Weights of a small mixture-of-experts language model, trained from scratch on English Wikipedia: 224 GeGLU neurons an expert.
Below are experts of layer 6 (counted from 0) of a mixture-of-experts language model. Rows are named router (the router's row for the expert), gate (a neuron's input weights, with its number), up (a neuron's input weights, with its number), down (a neuron's output weights, with its number) and show model dimensions 0-191. Each number is 500 + 25 x the weight over its row's rms, rounded and kept within 0 to 999. Numbers have three digits each.
After each expert's rows: "raises" lists some tokens whose logits its average output raises strongly, later layers aside. This comes from a sample of Wikipedia text that the model never trained on.

# expert 14
router:521474522472476541484497504457537501467531493520495500490511506450493508525494505507492491545506526497538495433533484534513513476501454483471502524493485522519506512523509511514487493504510495515471483512470479495479545494478501520516522501547493526475489539499489448496523455503492496533509519454517486495460533547508486536514532493495523497489418516488494509492484518534491517535506528473533491449529527521492510520466509517475532484519460469466531515486505478491490486447584504468485506498510567492496489491493466505486475515482473521473460484546473497479490533502488465500
gate1:492518501488458517532459513461496478528518481518531488474513495514518511506492506507522505501518490440460493481528518512516442485548509520458514459513498501514548513520494475484492530471507515482501495519492482506454545515569449466574502468547503497522493522503479493518494464523502478510487461498492537484508480491475510509496501521535496533470477483536547522503508498512485477528489523523525495446495489483455555523503533521500494495493488485506468520514490462486463504464499510529508491453485443518484506455494476534478499534481494478558521475541474489493489522468493508498
up1:514512453499531471450503487520507506478492506481515527519501519496479511487517494471458523507550525507536482474463518469480564545502516462535493512526466506490480527503496493525492463503503468503484531465534508504511494480426548488456476471502496525508500476496518473507526511506523483460518498537446481499509450547525482514524502468539486467530541534440466544518457532490492524464484509501513496510525472539515477517494531507501489484490520528514533500479489522496452515544482498488461478516496504480520523532528496470471508470492518536513508510498495533518481482479514471467
down1:492489518501516522490516504517481458522498477520496479515488462495495498469508489468541537464503489495540489459517519483500513510506495470447490491484560519463526505522447562472480544530458490485481478501443486472532501469486530515529441527502475471465517516476481529524497548457530438532493491508488466534471490501529474528488538488522503505499501465483498512559513503497524495468506529487504473503504510499544518505515492482500473457530499487513536561496464521478501534461487475498511517503491460464469474495517493463481520492482487526515471498509466522507499500496513549513
raises: "D", "R", "1", "19", "10", "B"

# expert 6
router:467484571505502542501535505514516514510562490495483462478514463539518504503509505480477508507444549490513439474519511526528533518468435478540472518455485519506477515516498486485532503493520555487472488507480495481527544494520521492502495519516587481501476531478499501500527455473466516499513486460498511494486534486489505537482483477495502436510471512517461469491530503497495485480492512458494458540509471497512507506548492530502514481526480486500495486503488480485509483499510536480537491475503515484501488528546466432518494488463488509520492505501499486466487519485497476499
gate1:480499538503478461540534527556533508502510498477528488553496484525484503548502477473536514494517576497462464520470506502496500497489448492528483494525535461483496489485486502465476505512480491474513521493524463488521517464504540499497471479499464484473489535507476453511514496453476528462478580490505502495520531523518526529479461521505485488487464512533468493527516478490544490539443520529541523486490421499508517510492469503449523526505497502476476482512497475498491488510517551498524484507495519521512534533511504502484484490494497472537474506493516505513518514478537500499
up1:506513459472464489511493497446470501498523503502490502526490511560465521503505465474480487530507514486521479491475523479492515499500502484526492494480509458513483521499457500474496515533533489493517510498553458512495525443518507512505471483531462468490496537489487502524497505443456501482497524497496519517467499502459534508503436487522502507463492520512485498518490539498514485492489479547511462531470435549524538491525502485471498505505421452523487484526513501482524522481503522496534439492502486560508492500496477466492450526497494421523518483504467490496510509487517497480
down1:498543524525500464517480486501500509469500478515527549504459549493529520564482483474484515493484481502509519489495482479493481503510539513505497474481483478477503497495499478475482503492470499504466461536485484458462479460485496481473479474508489481534490456487506508510530509538510499532534568520511501515483446489489478494493511512492517529465555498501511507473496529474517524554475498517460494483517485547511454533427510463456493505485542484449505469493533511526514506517519482514485487526530499463492511501464495539489492508544476467531507473476544521464550490482467479506
raises: ",", ".", ";", " and", " |", " ("

# expert 1
router:509512518480527504498483499451537506488535508496499487491484479468509496493493528496467532497509509545508509463555479529476531517493520482477482483516473524447470472479550493460486496471508502535494492536485503501468543469521501540481516524504536509497455498438513484530572482514506452515502529487515490507481470494538474504481464499508496522489469516468517537526520495513497430519487500501452502525518457535563517497515499508508469513510526501498534479537453515475514499453525484480528498511544518513495493494509496512527529460538522466512481494506488465498480544488467464503
gate1:543537438481484437502485465485468563500451512530465512452545484494524525506479509459506547519488573514502545528482491495472503497496497503482490536522485492503470512533485512504487534510497484519536497497524483522475510516540539463478489493453508466526497526466517500498480520490500466504529487531504497487532522498461450528509503496513506527499473493493496462512495479471479464485526486556504481527521468487490500479505476541479506499535491476496491449518507504488521478493453490509485463498495515524498521537509478503517509457513533553492538521509538494486477504518487449499
up1:498517573512488530479527513505536471477541473509492507526462509478508518492487511534497540498497530509489508460452459492521536436495520525477494469517478535527484475529499521503516467492482505490521505499494500498490472481456477520493507528472509524451489499502471484513500487527494518486532529508477457528459506512519551477446502518499493441525510497471486498447511560453552517519494473461544509470480554539510508502508523494508504496528504534538515489471494497508527523547515537502467489492470516477487505501529508502498508490494510500465530484513469496491523555487493547521
down1:535474493512509514487506518509538528516495489508465555509536471491537497493509518512481515525551498539500493460457507528539531483514482513502525507517494488530506468507498472500519484501502478500447501510475505514481505490461519480473485518517506462512531510457523502523502515537534500518526507504533491442450501502509481486496493517514461455504474506514467527535510483489491510518547535489510495481499487492499478492529489507456522462478533538500569516492514478459514522523477530539510497473501540455507463485554486555501471493535507498432455478544518482471496475504447485483
raises: ",", "\"", "."

# expert 13
router:460530528494531506504544469487509490475516459498473484501502557459516484465467515460532527536482513511484509475501492499505514508548447477531456512481524461520449503472514486465478499511543532462475496503479502502487518465531503523482552507492524484494489497513523504462525491524494461541501499466486548504494455470490477550476512490504523491494477502496489477499498472494557499508500510515496481480502516527536525495502473513448488495587474491473456472523476489487543486468480512487476467479535501549518498542519489499468506512496519510504492493522503517497452551481494494485
gate1:528511476499502521479462531483503493470526487542474570511501505489483466485507483524555496520528500583507489522492535545483475505561465496490493526536518467498469493499485513510524482476492504469467506553511530512478536492523456486443522496529505441482490507474509517467495530475507514523509509499496535499472529467537540496480541456489519542483489494490524479499512505466531505482530515535503479501485506507508490474473504485489541527551510502487512510537488508535506494505481497498526473548498476541489514517531533509510484507496447559525523481508517522495481518470494524477
up1:517510528467501480522521528541517511541508512525501471501459521488466532504505512463506475482483493478483495501483443450492498526477473519511481452515514477513431511527483477514515537552468502498536499490517499495536506471530445475495483443540490496465462477492478529497509474494492451504520504513504488497467481484533476499479489488466448474532485490501500472542525498524490526523511524514520478516476502490502444444514481525491458487575515504492535523486514552508465536529484526467489504451485513528485509494515505500521512533531471514491494520496510512494479549504490491488
down1:501484485509485438502505495523486491484511482497523490516503487495473497480577531467522540467485494512490517499486511487512463517484469477518448527479537492537486495483507552496481508469516464529521483505472507506460500448503479485499479511537486517503506552541491516554487500509528422519482535501460502530521494482513507511498471493496506468504486464521477518534525528474515489526573505482490501492517476588476511501483487459510483512492495516490530540517517471503509509510497564497484481538444509524504514489480465473486498515538530495477475511487504506476501502485506483550
raises: ",", " and", ".", " |", " of", "\""

# expert 10
router:480489482476522512570508472471526522557547478494516483491498503484514490447472513528540526514518540493509460477494496544521499524488508479532529530496532515527496498509539506497464473453497514476505478481490512500499537483504538493510491491522518522492505512479488497522531515537525490487478526496433503488454495561500495503487519449489447490500464504500522498463515500523545443512519518533503491492539469528477518471457506519493507480505487459525475496515506513487526502514507501477513479494472497490432505474539487482465500478471475525530482507533505538530462525488452461478
gate1:496525477501468480527431505527489517492518471504479487449484546546526487488475464545548541488503483478490426485469489456497521474465478511500523503529458488538492489476514492533449497481481502491516489509537542506484506507522514509450512459475533529474475541474468498480537521525511531459534466509464499485514505476499489487481516491487505504528532556499478532503480476540504536523505551465497496537501502495476531503489511534510521528492473483516506463511453505503530520525509520496493468453543482485499480488507473501479522472525503512516508489516501536514484540481516515496
up1:500497465521526484541527509548507508504514490475493506486531509481474475504508473526525517511472491509547501517507485507456472475491523517520538517505507481480486478478477495518493520513528488492519526549507523516560503478465477476479453564533533555440510551551488508507524505556488464453497483480515495480514488461483553482473553507486469480490499510530474519515487483512452474479500530519516492499499519500544491499479527517531519506516495540444481494514473507476504511494473526477467451501506450500476486489481500495522511487491468484473459489477497532512479520501446524491
down1:487496515503494524512534477416529523504489497508559502485514488463514501468530484478552508500508498459452487464484528480545487467493512518507514476550533487505502527521508510503453500494493489451472494499492444490497489532502465502482523525484489491490518495522460564478516471473454502518532533476543486498536511476502503457480478542474474525431513515501502492518528473493516478489494517496539477511482496501519537514475514515468459502490532518478527525528514467530509518496490547519530549481475489478474488523511510507495495461507484493506503508502511459486548471468547482512
raises: "===", " in", ",", " (", ".", ":"

# expert 12
router:472515534460519466521512466467555501481519456524518483525493468511511490513461522505482489530482514478471509501516508490527495489492469493516464494492447461511496485490478502470451558439530543454471490552492475511478512501475479494477493487557511493531505527490469500490532519522461503531498514471486528474484486476539479537484538503519476468505485484484477496488511471477497506511510511500509481503525508496472483473471503521501525486525473514478499503507484489454534450512497520508502516450510505490516510546473449485533527513485491481534498500546475501494436571466481491469
gate1:489499531484511503507552496506483476504478490511493481536482463534512480545470530524505542485508570486511474516470492508557528531458485544518524498486496510529467494462461492523480505541517542507479474529512495458474474482519501466500484479517516507533485510482498492519531514475500514561486530481488511483553500475489513574453517511540505504509515477546518516495460469509490469516520492463503463488479520532520486509467492520517479470468529476534477527520511491494501525497509506532507479497482513525456541522462462507515472488515501441512488468505540496477491527456499483510
up1:462490517503466494514471488530478455543518513474531533470520479502529547481517476447481520508516432493497507503503524501474538493553519440462509512505535481476525516503500479475482521522477495519525564508478483486494549505512561478523489504518485541503470528537496508503506480515497494497559513476500504522495528464542489468516489486500476502479537544467494472519504488469521487475453487539522500471488550507496467458530512489500494515457495508521518492473509546492475447512489468469521534482504469490501515456536506489468529505497487544499488499484486495515517486500472507511
down1:523475484457524476490464495502505505478516461533488503555500467437494508559521552512523509498504474546547503499527516492503502469471481481494469500508495475489544478497503486488437504463487486539506455522483481538510469491495485498505422507506501487484477514488521476529524490475490452510510533492483500469513478511477502504509484493509497532523481496463456518501504484483512509555562546499521472491493476526486506492499521501530503501540522469516470524566519475491532501480512531493518470463521461526510500495507511530555469493479492490512464520478506518515491551529465490505
raises: ",", " and", "."

# expert 4
router:517510502443484537540506494504515505521511493505524516474512499481493481498465503456503518511448511532504442511523456505550485476515519515478467516479477482523493508530473500463523514455509505493487481519468450536477506479493467509500523478529556469515473523462473498483503511473474453502491479505503485490485517514536495497508489480516487449492460473493470553435539480491476444510486482511509512467503522502507497506518488525512522535500446519474482528537495500478459490423499511468486524515541520503458506507554505482480486498480471486519484498531465490496458524498465496498
gate1:524534466521489551475492498480523531513533535537512461523479522526526538511470522497535502510498495480510517517513486470528492483512476531496516515488521467511501515507512461497511516501507496516456473499484482528500559530496503518513481518503566522486483537469510513500448489455531497526496480477501519491503478511531511524497479475522503502516545496506512523480528439533500478459500486496512515464515497529473493498502472477462545494508438491489515477469507490535489457504521504526429530496541477482491530493573534537554481500497508541521475532489548514502499507527489473482
up1:493515538542469536491568501499465513486508492569515484532515483459500477481502538483486507544500508504501502463482523495463480515534516485489541504510481458505539449507478515482495445506500488511493497512447521486511515470530489457493505504485468504492518514455496532530485517461509508539442495512474530475464477515542491500558508522500494504488518526497527492555531503497501469501526474507486502486480501504494435515481484481485487429544520477485483465495504522524476517510519487517491481479507495511520482500492522499512490528480457526493530484467521466507541439534493482487
down1:506504534533534519494465505457507532511519503489511482523467553501495443483493515487462474462469533506496495509540511483498484492474476476472520475494479505467535453507531539498496482496515499478464500488511473517462498471553502473452503504512526499512528543518526489484497472492564504471451487486536494497463489530518478512540477489470468505487469476511502495519514489521492487537504485462518541490509542478530501482498513517498498490488517478525509471444470541492500455485527524511534530502535511512445464488503499541489534523491522499514545479510566491447500490501499535527
raises: ",", " and", "-", ".", " (", " |"

# expert 3
router:531556504467483490500529492490520523503495488497496464506493520474516450519476469519512536525513495492516486513507459498519508524528498517473480562530501502496505472512496491465490487523544489477478515526436522500489526482496469524505488495500510499490502526484476510503517538469491503483529456515495510486474487510524478538499487501514515490511491506498499513458554499502552483516555491488525492517572480545481507495443545504514527533526457478475517490488479491511466505482581530468493463472473492520449513478500501504483480513496455459465473512561488544453470500500512509515
gate1:492498456536500473553500502511455502459498482491510467479489552474473515490526526497491490528497509495485475494502530489507529521529503481472470505498507487466463536555572513486507492490535478489473450483478492515500539493489507521511542463460500445491467506500537488512498520527538519492509478523463480494506533511472537484497458532510474519525474494495562537457486535511486512461565513502505460513498486503502486493460515497461528541513521506501521473518505485515510491502536505513501505479448523530536538434483507501485498516501481508488490489529468460490470490511527465494
up1:543505473504519498478502487517481521482510481510494547475502498497480432447532543485520517531491509529449515480474535484561465562521559507487510479485487539461485512514499525486500551448494493534499491479514479494500521494488490523497496496487506485465491509508516544485474512531518457483470472508544501494500466513463457462510497525528512494488508518488525489486495521488481508449497479508466482504454495489478477474486474515520508484459486497479528470502508510511490482530489467494504532515443529538506514497496447524492522535506485471501495520533518517460455501504518436457
down1:515497552457488495502542470531495520461504517541512484489547512502473518519503566547545509498512524486488505495491521481537484516517542519485495501501506500477512534470493489484510518494480476506546497499508463487493510439483509533501509483500500485508474537487510504511458500477492497516533518476520516524485461513490513488519489475508489480495515559475535485519541481487508486451522503530491498465535474570497516485499521515456504491562520546495517544465484507489503470529475485530544540518466464529469496479530524572483497517523489506489491534494524524471480470540488476513
raises: " (", ",", "\n", ".", " |", " in"